config.yaml
n_experts: 32
router_z_loss: 0.001
lr_router: 0.0004
num_key_value_heads: 1
tie_word_embeddings: false
init: "uniform"
optimizer: "soap_variant"
lr_head: 0.00377
max_seq_len: 512
Below are experts of layer 2 (counted from 0) of a mixture-of-experts language model. Rows are named router (the router's row for the expert), gate (a neuron's input weights, with its number), up (a neuron's input weights, with its number), down (a neuron's output weights, with its number) and show model dimensions 0-255. Each number is 500 + 50 x the weight over its row's rms, rounded and kept within 0 to 999. Numbers have three digits each.
After each expert's rows: a language model's description of what the expert responds to; "raises" lists some tokens whose logits its average output raises strongly, later layers aside. This comes from a sample of Wikipedia text that the model never trained on.

# expert 8
router:527485568449511485566484483564521547515448513461540536528544513414543476463495407406431546540517483512480448432543491567540452584471518534632512542532521554541444520527454470471447461539436479522580528440549490614525554435462522480485554545436449438554487556439560548453451481463423512570547469432491404482437494572441479550549485560477522440544469559460510578534559425546519495451461530467548465502554554516559438404555470472450550512398592560448497464479593502551418562543538472457517505471528554532521491554604500540586459531446557543456444563502496430492483600497473465396452498471475549540433405413441513580470543552485456447504472535533511528427481545507539554528434561545542575517380518438433456571492514528559461446514459458422406479461500456445410520467598453
gate0:514570518457476508471514474569488516533491511511458389491522532514511573532525463498466572568480547534458478601477495540492402517534576468471516420518452558544527507573439557548531474524477518568611594487580451553435510431509494560540557494661512544499374464487475536536404525477472524515565416461531545480552503510499597622532500530502472407534485452474499420503507454521481448526537475434495536425454501408486501432528492571505507491412570491529496541531555464480496567610544554535491520434568509485558553459404542586428453447511526476500499445514497565515476449539509557567624541519488581545512486586482497514491469506531396513527414488360503478499459570452558541540518465518605510413517463493415515476549482505402452417414400568511529515559481463425486488564551486
up0:459538521465525526585509433489534538551518572512568394494503500528550487483549561522471489526499516469479477450428471489587506585509552494509565449600460511545527512556458482507433596460505430505488584537581458508530570476477477554507552461579466447446515501527516494547545466463415495547607447514509524462588440523525572542457483500501484445523430427423549537432513526558476480434524464481570577496454573436464506486465540521559465512460436440612426574513461442417513609553444504570560551493647467503530502443529559579433525477476544520492510424546429554423519461550576537533660501440553502500509512540569459476541466439510524506524382541522457413476522550501540450424470519563559471491538462484381515562486428483419406436448472486496499518470496520452416409597502570
down0:542466463550481535471506451423481503508468461538450425595524404445530450613521567472416487484526466484446483531404577436478519385598536502442497431449472549544501506481522494508471471578533483495406563584530416540563548418419529642535578431544512589508456444487421446535532447491599503482524507509510490542480444632502497433523523485483546541442479486471510444475592461559569494548556483413457442528508564441454531494540453528546430552440481487477507466511431497462498541462572502458454516475434481509359465506496490530496426479581493449532476484515545581488553529581468475567499577507518470470401458557452540452477484559510525495505617558436411545516611473478543486568571511431487528436439597461457563486526531462510430508439453434475496420470429536494553525494543451
It responds to: Cells in pipe-delimited tables such as stats, race results and election counts: numbers, dashes, bars, and headers like No., Votes, Candidate.
raises: ". ", "| ", ".", "to ", "|", "("

# expert 14
router:512422592480520465558341495536502536550478523455457538537524574431522524480553468493448536597501454444475490448549525535604502534392488501503471538520494607500500477515449423448482425505478496508539516471518530611530521403464529566434643536532438472533401530432515590472468466464480547520522483456533428461483433518439470577598430515456523409514376526446503570497531459498549511450457567512566440509521576525534477435551525486485559441510515532364480450400567530531447555500542454392497517443554585613535528505549483549505428476446539559481432556477525480474525547507399492474454501467476554474471430456488479558453572581453495469500402526540511543460414530492540481512473532508598560459465434408454468520468518567531488442558500488437444525517422501459461495506572486
gate0:498451443549510586473535493428547484521567466589481523519428527522513548503556387579468508505504418551480435428568584537417514439444470557474429479466530454544482550581443486551571454603512473496631550503489500499570397380437476524516618497571520479512550522487524493501584479531500492517549527480497531533494502470486468459524525553458537433580502525484512510516575451488456442469563567485597445550469613523423475509543471505610407471493484532582484598470553448478547447553532475489492450496503508475525516573527524495435550448567531464544424452529479560472502546545620541463482508443532535516520430596517468610423396490543532391520484485469545574481580410390585510479529467454555442547480564583516539496474536470543458466483543522465504458572532549556504521453409477
up0:505480431470479541480497484493583425479502486487509465471410551517433588540483373510493537435453472595527467460546551576441519477554456505431453511455517450560502583495473498563528515561525511505592544489480504570628475397487458550577496493532537438518536512476539543518550589501519449482515486516550532576483509501542453585460601451473459393516547552402570517501507548468446480493465547525534488580534545567337512489522557542603451436498452495594504572488568366463598479530523420549495429556620479484515555536558466475486508516473441480493400473490526465504565529476585501440499492430503513526586530608532481599475462572505538448520509464491485566505575491480568457526500495488480406583485598522491511484439455395485520466417531500496502469498535542585534454492400461
down0:521524499487497421517502495551519498472424435451438456537500497430500505437570444435553454519462508463532489381471382571458470537417438455394488591482478558500534476444445450451585552496458443403462495514477432544519506567538503465578444465440498440592461479431560496463543542556512415573502546415462596597530447505542503413519535537356494484451569499576484496445505494433493495538518481505464516595486508538534460437489587552474526518563453443498540505542533525536474510535508496550557527517482529473415484487508480461538579563509473439405607474540422560540524479463600509486512490484477518469474518476466466584444500539469541600564555420517450481515511605434567416475545498499483456577466502521418558507468446438387447572532555439643509465558475436478513577556521493
It responds to: Sentence-ending periods, closing parentheses and quotation marks, and semicolons, often right after a year or number, as in (2022), 7., "Rock".
raises: "\n", "\n\n", "===", "==", "\n  ", "\"."

# expert 15
router:535483566470559496563468472519501520483459532470500514515583555452541476428530458383432537555464491482501479456553446594533425549530492566600535569509552512545492488552415480476389443604465444507559552407541502568565527458454479509498539496492463432614505550446499545444471477424491507576558464400482411442430468576452484569533474573433571436539463530497556521518534411511524559447482594474559448464526590497546470443550499429419570487392536563418473451407567518530480567510553466456558527450530539572534489509558480540520492500488567555469457543549475438461478537503433480423481507405500571497416445411409492531448544538483404435523477541525516498471479570523535522577446529553520548522452543452388436552532500518567530443547465459459415497499495470437440503518586493
gate0:495502464483501546488539507485468476453592557551549507516530524461511566437530513437494536511526460523541612415489564600453492448495445541551480449496536431517480447512469368512499490556483490554444450502545511562478622414447485438436569491531526548540440503572474590397426478443590493631560516466482427451471491577609517443421490544502566567497452462544504495487530428546501552389517603523514574474520447499532532422467524498529476409476507597534511527462528466522495479573498493544573490546527451528528482605488469425485534497511564437468513505469453470545464401507463524585513496489404494552429488596556448440529509463474576413544565448481401513556514473528544496482596478526505609567525563486436547537561452447509454444429414463507424514443450553552529545495573439
up0:491474559576484477493607484444390498489487457549517444499570475501475561496487542510497425610474579571562541434467482514472528479462397521601591487499499500596440506518431439534523513604483476481417534572588526415516553496481386454488482488577548471562495474576443618429530501455482527599507548423517499574433503498549557469410548555461420475483570487458418598445508454500407524549385578501478587472465468498507484424391452484534559489494541558534549493405507482522425552486488543422473499467470473558565497527568504500508621418555458516522477501537406506558493438490503538486463576511513524493519535496493511497540511534548521432547521499450521472493543546525538509586635498514594543538508560611438491516561426494489512396502522467424487547461554522481499505504521469
down0:480392504450457495509440560518521473515548654491520556496496500449497462528534545474487469554523528492540484477429530466495537542480545586496558468569459435408513467418508486536479569613535469529481563575440529453529522477475520453502545528543420555555459479459515526552543512402568522495492524446520562442618485488432401581510541545551523547413462516515492520471445438576445536529434381472533497562586469486574553439457466530584479550499425560458486522409467556448529545444402529471513582501467583566479482549424481397496571520479565489533550426486500497415531409493504507516525458477455412473487381444566565498524464483499554428447539536504439472511476518541608483507550502595521479556426443518501493454509450459596520587457400413517477461514503554410389491474499501
It responds to: Ordinal suffixes after digits (4th, 3rd, 2nd) plus nouns and adjectives after the, like National, University, Democratic, Royal.
raises: "of ", "in ", "and ", "to ", "(", "on "

# expert 21
router:541480557464559500548418461583546532483470522426510557543560554468506456461530417449452557535508508496486450464576514530529497529427557560504514556561550558488487554544459491492433452565429473502576555437503531563548545419453512499509558550413443443517502561429541573491471489458447537553541532465491447441467430552458461561545443552465533456574443566417527561564534428522528564459459585481551433476521562490563492432555422467423572492457487561444496445448563557547448562533570462438560549461505584506573518522564493559545430550444593567443467535544498457464499544559451415467455535461430610518453407442443532565416555572501452467530430513546561521447474546567575513559465546525508561522448459443425446567507558569556529435561427441453417470483465486450462467490522423
gate0:434493577534423597576489480569518569507466491521450569503514563576444545522593426434445440479529542576530379580484572515510540462455443506415516537578466561500546495628489450458525529482489522526420454518449498508440443529529480459448496411519499524541506482493493500456485573510431450527612504570469468507568499487456514569458522454590442552506523506459550429423501466595513550472434502519488476534386499528533517406591512465465497481402504493479518575512449383557463429444625519521565550581524656474483564492523424448524424487488585515440445492461478465571583462526463570584514472488450459465495517578579575515460439420507529465467532519422503532524524568419518598559555547508454477521493495479447528482518448497546507449548519476500476515467591462502463493449477568
up0:533509433461648435375443482501479420484529502507492488468528485472503489373425492538552486479440456476548617465471493497530538604556477492513487535432507494490504496367453536489456448506520582412529573516544470508490481465480504623529528491455559516509552511440601527530462520570520474410474558457455519553519560475490502425592494529472517432484536508511540492533633500477432426512527457503558576524568522480452488510421469463518534403548497549553459480466491545567501548516429495491441414423524420495534428555531570536447558413447430484507508515551537561450452586507586489460449562475542545476411492399381450476503538514503511502506450546589405466493581449471528466485433403517450468479516456474423512497489533517386536623503495550557510462531457557546525440559444484
down0:556383453487473559491417512424505458406551428524546506455496517469500464537653540581339483493487514406556482594550496477517521507500544450490515526541505402460507476598558587368523473525437451587543399486478529556479529497559550393478455479504505532467511468427526456490439471484551490437518491516482598536384477483468512494452582493496524464432444615436519528530478437494529515432493523557527432492533433428520540472565501461423519558509587511492458532578489501454504544552488478480506500490498470566478604522538497469558464556515507511488437498499458474530478497493435474562501530447490475559561461470523466428401429559530507567494471486494548462552359625474481606517421509478470528436469515504558455584476562511404517413457433497465464538487425553548520574469483491
It responds to: First names and name parts in personal names, especially common English and Italian ones like John, William, Giuseppe, Francesco.
raises: "and ", "(", "of ", "in ", "is ", "was "

# expert 28
router:512480525463568614550448469540538552521482524467503544582511495471553427484547431476464597545438501448505478455568486555535405493439493611500505576506504498490522509497476507428433419603499461457612527466462475552521533453374494438474570535451461482546553560491510559486532455417432470538562546509544446477454489515436446526551470516446493486547484490477532542559565490510496544419538555485531412375551529531588423454579449487482546460470475514462525418489531556580479539485574432446541568392591582555561555524554548531506458509425506555457486568532454414515507541498485443425495540465471508580469424472473534566424521531451472432503475455579543514460474539528517556566445511526526554484439480467438463538449508649559523454534352479432447461455487431472464542469585455
gate0:529581485554545477457440508408537559422430516522536518535535542558508455521595469497531533537530479526472406501487562533418482466514449484573645589470467475469484529592573436443604479523495541514498534507509509451481435410521508473602503403445496443508477436494573447540523505458463514496475487503496444494570461420502489458414443439503505443475592473522479552510491526562444583480481484497460456482505541505548469463506460479570527536415482460506331554556488570528515607544619586515552420448515453455444596506506427495510373512483527455578418488469470506467422488474558473558522528541463504510503547386474578535516418587522480423488570480495539498521505466500519475502388452503561570461458426475483434531423540486445519485445513468611483399470577530507443522478502578
up0:434488551497472435539536481581526474565503466430460575490446499498522512519453631515453472519464535513530639463480461421617486538515498557493402443462492590479542561485462539504374516452577420478502520502517499516548522560476522567457482597582521563567439510482501581462525513538543425519568409532567482489454499523427433523527497512524490569620447517572488444453579492543601459483466462517506517500500479527510395526483567531401471480478523546463576485493534463525599410451408417515527523440421560481465479526413462464500533486471477540387571466496510462458561581475482542444457521512581505542521492498445440476612544382450553529507437556512428430512569562490463475471584561565435371556530496543548506485511445507542520470498406547468538533462447481454523492516469474
down0:501444486475562494514419545448450527436486521455565541493523454458499489447507415547530474573518504545522526521625509468490503497538450495491515556446548594492465372513532523475514509474460525491448428457440492448475503537523475606460471479530493519559490525547536493514458496472529463610482588422541440400581433461590543567519511623493460569471588510582503533453477500494406493583563512512521505612401513388594491604439518506473429509401491477472491506465499517372566459461572470531534498495485510457574512572487588502494528545511584534414423538529508565523480540472563572462505507605473521516473493475426439441460586508542469536522502565473474558497447530435498481492520508463494573472600464515481429458543532455595483554513404503392554558439564546502457543585612488
It responds to: Infinitive to, modal verbs and copulas before a verb, e.g. is to protect, thought to be, which may be, would terminate.
raises: "a ", "the ", "all ", "their ", "both ", "not "

# expert 4
router:528415532457548509540438495508490485535444496434478591617553528496528438424420483472433500512462479498435496456537535543507473524504547542476454576513603494543511518508448486455511464526468480558535510482614584567533508398477508466509534592517442438529498550459509622500424477478421558520549460476531410450434451513447429509504476522490562446535462536463557543535543439571508595453475505494534454421507516531567468456559480474464549551384594529381530488447561522531451552551535514413576546430508557578544542528536497561597467540355564550425487574569496464501545545558464497423464514454487547560448435413479474539427551583502456488494463500548506574453487498547577556543407495525543527496407459400482453611509563510535521423508418455512441474470454496468476482527556464
gate0:488503484471416536497547496480595488524606446444468433598597540547467514492408565519550493455561496555477464443481494501481485419551548449523504428506604490485558505624504455578493433522557445546476561506497531507430446588463554525548457452497453588547491547414428413528501544483521503553430456506481557364417507580501488514473588481599523504587504535485521583535601417498545457507546467515545512463533374524537470491566511503486439603488528503478465494459542504506497509561461530467430504427561550604544544601462496546466556563538424433548546538535538523500515529432530490472576547477465484485547470448499463484425550523439387591494610479468491523580518570534476511501491521561522597424470444479506506586520502539532491386556515508544428551567503590492509476469497490
up0:533449488485444472469439517508355501576500513527502476418477468509539459533541525501392463548560590459506500499536596456575509550482499512501494542484395507496438532439523459480340471424493578491529473440463486494538591522537395479412513527573504403412556425534576557442524510548498532370518551403445508581563539434487529507530404505391581518511583459609478516537463575536468494520526549483590471530457484555492516416465507477554594518514526531436498441461502490563475438482505490470582512528528480409470443400574520540498438524433504544473425467359457555439489458436492455500477515563477521558518495489464523553530512509534561425552477503478515434476514471445545490485479507542498353535442527495548497462516472453429517548480393475471509478528438487540396461505529488
down0:486511643462501470607476538539517490421531583530592535528592545470509471625575451490501506531534512578522487483483409465524426552450510609529517462447518460465570511536579553488523479467481524558488476539487492541489506407421469499434480455381499431517467516441512539579408503529415532577485505493486451490430497533553494448514591491572514492512530498507546597388512604485526569527470493492501566447540513461647519534572507487571523453500522439412452567501516552489565563464571480477549540571555451449621496531566502409477532467529517561580496520519515519440494522505529392532526532576478521521536466486478452514435590614441420506530577407571484480478439501562510447524538539442536507456504526428478495564450469463509504543416510539520503526374479459450446556534458457
It responds to: Line-initial hyphen bullets and pipe cells in infoboxes, tables and lists, e.g. - Name:, - First flight:, | ISBN.
raises: "In ", "As ", "=== ", "Official ", "Also ", "According "

# expert 12
router:520394549459544547560456414555526526492461532424466619574537550477567488440465466434430546531542498480538508462576555557521505521486511548502497573535528515544481506567406403441496414521448464498587523450504523574488540429468554499508547537464453459514500555431489591484424501474440529545523481435496407474509397518420450565508528501503533418512465551457557519498554443482502517430511509469549473431516571521576423451556509426478566530451614523461503477477561493490428538535515487450539503424509588538512576546537507585567435521442608548447425615570514470492538576544467460428457503407473566528449411432500513524415562554530450452513470562556548520451444552543536500553422583528529515523378463415471476599494558530562496392510431440462468497504499477448481506505524463
gate0:539549508436535454476512487501519458461443438443478445430573517526521542486497588508509425469452561474576492465514464470631471546496486518485415538461574424448453521437496463566558506439511590466489594522422442471446491583533460513553406500558522498468493637496441574409504439495554490549430525528528535421546441479477500477510463455546583489444481489548396506471471443517593526487546427515525500518537609481596499581440523554554567573469536458517472401551462475564486488508469458551505505535455560432479492487409518587510517615536529474504515383606504577556496539527476513540423481458413605465468470463551410501495490513601464425534454430542502488475552479518510426508509561550499516571516486509545541502460545573568529419494472477569444415499579516392564493574518534
up0:368479468565443522504450477535491553514539501554560525586454476480491469537554445505524582552509420490428549539508545514419515526539477440501569482545474599460565549542503523467410478517514494595516423524548574470565543427510485544420597501451528504517463375514531424538474570485499552442511433508498490591500527429515420472535481555486461437580529457528586461551527596519422509498455598503460563497386436488414535394532474486459470461496464574502542543481521549463517487464496520433485549439514477556536512447553462477502543439496394495458504593442452516419484472535493504517467550485618429491544511512408561535513520525429533583455561541532548429466420528550547523497542437414538495464435522445452428468604498432444459568500522532486565590493505539601417543438510407
down0:439478519497388460464483487410523499504578553419509480518537574500503453443541471545491555398526493508483483502586476520447473434456447439559538512487507400501544527441474494471461470447520485430496569465480509575507474420532518465532473583505574579450559450507413433510432474486567459358578500463456517419537526392585526505496434474454527484442625536459464559556656469482451534543518566482524467508413559585412468538462536446538497476483545508427489503453471547575559539486575529514571492546532456396490502551505510543495543451556464497481600531535563462476439509449518456562496598459449474561567514527404552460580417518553507464502446480533521613446499534442420632552552418403491469475457495499431484463508509419505475493487483414506500436510505527502549518547441519
It responds to: Pipe cells, paragraph breaks, heading equals signs, bullets and numbers starting table rows, like asteroid catalogue numbers or dates.
raises: "| ", "===", "201", "200", "==", "= "

# expert 19
router:601436554417536525560461518554562525440460534450556549557523521449492508454492469498469518512488477464478506492554520555524426489419526586507446526588561559498432543511498485536421438538479461491544513476552474521585584476443588470493521514522458478548409532502535509481468521417470554522659520504467445453415466570419407531561492527375619464485465513481560527524485478499512593435517538514543493452552521535489471385507500480471576533388502528384460410514530576506482531518506456406582507472557556512555550600515470594559475504454524528461443559577495428467480516581418506392385546466473558470495463466474450586439535516501493467569483518550557524453530553558506478520439603529493577500449474479389453535504507544528456442516464436486408438474495462469439453533520446
gate0:493585489524551486469491508448459447475568537511481490458426406529521565477494439556553428451475471494453521436535502462517539516513486556485567496519470537500561537506472419571501427470563473544396530590424514424412591369476520517546587462489425555479560481557542580530503557527483464528554531468595512496496454505486523340596499528542538439550500481577582505509498446674448448475410486532487561485509467504480467526531484549395476562557510491513482457487424458535546373572530556585525494431424569537528496478490525520459543519562496544428513408511483499582368513527515459528519441529494512482511482540531507461490549492592456536589474447630565569483598500489534555471380467474481519523442550478468527498531492484486426539509460491551476486421522501400517452475528437
up0:532512493505543497466528500441437453478538515540446457444356389470467552513494462600474410508454484543511419464469554453531592578524450575557463463455507517484562545511469446505449431541529411559451477479419555460469636425548542446564544457499493538482491573541578570496467503505529514534547502525575468502461479534486483418567514480649566432515514469475519598483419358623423535488456527452528513479486507518428492460524471473471420563628589511485469487481489493476569488507588548575497466486451610544536488521513506499470549480554502567474498506500487495576383594578533542564495488531508548499448482486449478393453596491525471564641432453540538505502530458494504606479418475449495501564458568488475511478526509466441542568492478496482505502487520532414498463453489471
down0:527476499528601552483556475441431539503503522411447519505531496517524451434517432580399483488546471485555540467432522460389493475524518490508553483567393408497531506423563530582508574463537453490449598521531585491497500553474473524486429508544452561606441470524611520559504514553523604421452516495483513516598481528420475419523424612541575436503485562490480459568520485479578484484494535547603605466496523436577556451511583532512500485511556453568462547503527530499556420506496572546474469551448519511453505457450569512487519510529470522414532492453519545528523441443499514487532473453497486540411552537520477553372621477510516540586513462547503549513513598526507544508462479451525518509513443468473615455506407428471441564505510578460570623517456572379516540546568498
It responds to: Opening quotation marks before quoted speech or song titles, opening parentheses, and pipe cells, e.g. called it ", stating ", Reyes (.
raises: "\n\n", "\n", "s ", "s", "–", " "

# expert 17
router:539511562417524478527436451551546480491449555450486544607518497426527489463543472464455514534473511427431489488562552547500499519478502503508492541528530563543492540563462422492475438492459463503563538450588507533629520374494536552525582550430459476524442523432519563437494497432506557523555479456460414461483408526450402550528471532507572463581464511437580547558512413502562490483466560495517481506515542552578491475559478495422548487508587524501463396467582517539456584555551471440596472470474559622530529504604490516509415555381529530468384579475453458497525514467429398462455517432496552517462416454411478553464570538539462470502455518578515490446478523542558538547471540568595518549380412451483472520491573507543506427594504494434462468547446516460464491502506422
gate0:434437491439542445531500479432555544502441502485567484563500494504462506525456515538473519530421501505490565508496424473483502496497483464417524523567537433456474473566463506457473411492552552413570518463581466475506419382524443446535545480504507514463532465465501564382611433500462461610564500599439416522471521413505539454488490434494455584550596574474544549491466465549449500433475494573560543516412545536534514432492619497519462452634510511417570559519471406532407565503539519463485565461495401468486507498466536604481548379459398458521458554482491463448486526520469448547484534578577538502477475494440507525443527594582442582549573470458526497505497477475568630511466536466521528513422532512504523548532476533498427534443444488440563465487431553475536495548420588
up0:508431460496477443484503491461449490464495550412491450424459521498450548400472522496482509422527492425421506529543573604543540547514519511542573534438546457376500425524469532523532426422514407562456488465451469501498460513470548557435555488539522544514540569527521474538428499487442417505483456490540489502539498532409444536447465597560472610425461445412512569425553584449594401551438561519555508443475528430421585526477418521396518551461447481604442408492545495351495513463515524491518515456494471553426456434480479485539434531505540468555530482553524487553562522478458456438502491410464469456524440524496527487592433565509462552447421548494478500523511488552509558505596497419504483473547469520474508537442498482447404473528554544457396540527570415565505452483621474
down0:510501456519473525540614452503605481530429519579490503519428540465516458463512416465492447519597534516554381390524479502510489633494476493539514483504413548557521543454480445457568497466607501536477499408502566604546566564465497480475417483498523574461560513491559480504437483537490531404437481564519542496410474555374503564508465481506444444480469475458454459522618569481516511513415555522479523489527478508510513433599536498471415456526563445475483451521576493523608573476527549492542487561489530481465493476602447513481520512489570565439468601534506536529536456468513581489584509453469498427444488566573482589456488428428436463509473508408506479563511466456385471647508430530486503429582485492547493494517444472492469519618475525551365457476465471481508510512459514
It responds to: Newline tokens ending table rows, paragraphs, list items and headings, usually after a bar, period or closing parenthesis.
raises: "- ", "| ", "=== ", "== ", "==== ", "Note"

# expert 22
router:545528532491556481542453502558498527519441527419513516560566516468535500467550477454454512551554503430496428467568528538592453545502536541500495554538619490503472512511464479470446449495443478495552514465519537537538569467403551507532560537468410437531428528451596507489454500487471515535551536405519471449507421536444454544595466525461516442515444547452512545578533479520559554475466633492557456432586591503543475459545456514430536498508591574495453452394570539517505562540549408472565498451526550507544500528573546550550491514433546568385486579515478482472485519524441449469434508448409535553478481445471534570436555550522438455547414508581503574481533632571570515583419548557568550480478456409390417564507536581581554481566456490536438457515520479450427472468566508
gate1:530514438540506401592480469580464558538419511487543529533488444444483440481598510532496550462506564446450465541429564469475582566493406456539468525477531524526524481439431531473442543514511471459503462598552522434578530510488512530490514511492480587457492509461455468521562494459477460515491464458546503482555548470426441391498542509538477517447519584609481559547482515526491521476550556495536546604526554561622455486459485509544416488478537496529532480358516449563508531568426496550495552572531517534498503509410493416612537487564533518417627558527409383473628507504454568648541489523432553510576539479488484532468467531521544445480500402588491473431472514501444592453560537563521552462458450511426531507499450504529499448530530516455527470534489492536601516407394559
up1:469443500449479512451533529468522460482513480534433537507586544448541579546397509455532477533526453491570507406599388572588434438488567557494544509502499539519452512473543492542543486489438484449482526458389518512424462547549478512479420555562540365468590484526507568470510551532540561496527468491441503483498457573602533548505465538467486485555465469397494467463510532455524465486460453516518506397503479425407522511501498429446529448452468572426481562666527538484490478478623461513505513433500541419485508481510513526448479502420488453573311460445580550506384490477565463389478538489548396462519406562534533526451519405507468509533476566461542480575485436532470502541483479488429443538483542481571487534559517514465536471368493461486471543478478550501458521563557524
down1:514492528512482417452485424537508461446433548444430514445442525521501516465555505553472576569451519508542455445506524554544540494391492507513582584576520517481477436458446484562562454458546561446479566490483553475481530514522598583483570504493488423441462565551483466497558523449436453569505529507551532572476472502446600485470474394457482459452475494472581439432533566479501493461495500524466458543477438390446386470650571554482549541583497472516575483497525450459394495492456511415525519488630489434584526506560466522426485415508547528493425484501439542565465567503417454514510419495516482499478458492549511478458493464497413515527577508454544447578452466491483521465510501598502602469641551466532539417536529488463479482504509462405339550451494587436455546496485452
It responds to: Single capital letters ending acronyms or abbreviations, e.g. U.S., ECOWAS, KBCS, NOAA, plus organization words like Union, Band, Foundation.
raises: ". ", ".", "-", ", ", "\n", "\n\n"

# expert 27
router:518473514490533532534485530490609573489463562424513490574506576442554349422559482450418555482494483468554385473577429582485481531519525531539534545548501525557482597524398468450473488474487482546551467411553533527520578399472502524537553529514467475548489561441543533479498492486463584569538503479516441464514495599466432564528460524453472465590486525488495601485576477459523554455511556528569487473512557464525480438488441500472496507482481539444540451481510537606483544518527372468529521527584543586558558543560551555556387576452558529445450609476543508445560553495421468482493553454474570541480453449468495530432556572516473431522454510510581565501480513521516597576452552553484605557496504421472448614416519620520505425561506475465497411451493506466484459529499514
gate0:480461527474474484429534545587470500451552424426488598511547530464555507511502524523493478537459506518516454438482502488569446619514477499493475551486530488596476524489429615485471546526441487486501487533541483591523481539477526460482533466477527573583503462519486457430473448436533480444570566484572496598534428621470462539405452490502515465569539483519501460545563551528412458398465491461543482486581478490476563501356440518518380540523519547544530525535535412538487467471526497538518469470544479507602467475508541400510512424454525481417436442529461417514417607570535534502531494514517513570469509485469515354513565540526518529549518561424490486556498410479574449488450453528471448449421451558548481520528456535470589465589464371565504603425573475614540586502564509
up0:485555516499508501553505406434422445493452532585546458496496456476461598397577551482516501421444456501494563506515477446582534456494570511496459490460428518487455453525572455572409613525480571499519536500572502486526445503494499508554441609558411477582501560526513540506574525544563433573421525520479478403499633420514487535438515462493446590529534434460517532530549440525581486504524564558449454507485515584575507572640553436535562430498504477537498550486485535482520545537501587550560502485451535457477583492370505510510468504516518471492521578472510513527602453534465525445483556492523396441522434448465481558411422563500468534504462479550531551410512587450524498602555465412526594525579534498548547414432530537504441405499528484517471437531502450526496495551439528
down0:516450539584594481532505424503530468550483569563590386525477479571510501481529642488540444470482516436426461548460471533458549462475416488441516471465512491509526445464508465484531507496351550509606582471525471508577480504514480577497430436504403467516585534404437550513621462505502528517478408433504539450482548517493530426578455502431504569489565468444490581503589415505521477456531537490474513557487551486612489506590516518436611447491493568514509518530471433462507524546488496596554490428484538554518466512507487595493484453480492468477429519529492522521481538499481483490504487526518401441415481473550527565522465505436442497492572477542446560392480534576533491587509521469418609498538399509450576464463391493512546521586458442532508458486546536548582465639548475
It responds to: Possessive 's, apostrophe contractions (I'm, don't), the articles a and an, and possessive pronouns his, its, their.
raises: "entire ", "own ", "final ", "previous ", "next ", "last "

# expert 23
router:535516536452554569552468514539529520563449594407490510527617517480536500409519454434450515553544502370523497441574511559565486566461543551547453551530519516504469483513416469504426473497433495526564577430529504572547555437390565509498539538467422460529479500446523517491422505435522516523547455404492435504467483530468468561502510537435512473533402548485548543550545465519544521424516551508584470492561554561538454466546473459409576518451550554457444442484559517592511539507575461475514560430495523546528531606551508587568473534442556534449466557543514432471516524514441438460419506407418601535486476457467481514470528553531477440495427552591479483471520641547561543547478528528548518529464495426404395558529544591551568468600447462463437453542511456448465448475567503
gate0:511499566430564538525450372436450478527481462598528530519586504546571572499542507538422520530523506541552530426578507470423571459544488495499503397494457481575472497425511547552486541537583462488488506488543644474546582546530425539528573470459474497468534532495578472506397577511510492552488528474496570529497496519476500484507490504503545471557390499529536586462446517425445553470471486505494556482515602567493438493469570522516545629549455473559505463459578457503518546542463498565479507517463500442545541393461518532450450481434546452540586420543441489404540590446460507513468500460515461491534605612565520457555479483502426447409472523546603547587524454457449488533430504464411454553439514389438578537438497510469539533584522470383472487511463399493431507470521525
up0:539439471431497496502500404457471519509509494606565485515514505592578538504487474538533590461476499523495504389639491512404558482566422522511532495570449533591500494471491509474523480467539458494527480465533586491506485500535457515539563490490449504517538460509543495486435579508563509535461499406498502578559423529491538520531426552492509503546434521498555575528456585362450538539539399529497585528489629543496439531427520496474560599531464476525527436409500506502442539517479461542486511483440546492536447433454576537414482524484517403537493482526500474471500558508440595496506508430503423468558523561486555453551592458474442419398432623570662525547452531548516435514431539455446414550483489454483622487396453533530547581576500484468471484545472440519556539503516534
down0:525436601505445503503475444542504546441419462455526501503502440523588499511472485509452510522410525524448550483521497529399496527522470500508525485525432578583538571433532470489407516525585461533553451533505595485464554568527417482420524473539535630569466427477474472497505469463535410575516497456561515505484522538506490471553473528462526504475494516442591523448467522446546488436562553453522552465400494581516494521513520542505492493453501502452454561476394466507373496508506541469484432593486515396484460485407446448531572469460473466643470390486503532374356605452481540462526516501471507487509549497540520504553446528417416518537506432509572519513603482500594504495424488516438509477463522466515514507586480563535515545572560681534431516409460449497564519443514507
It responds to: Single digits inside long numbers and years, odd word pieces, pronouns like them, and arrow ← in tennis navigation lists.
raises: ", ", ". ", "-", ".", "\n", "\n\n"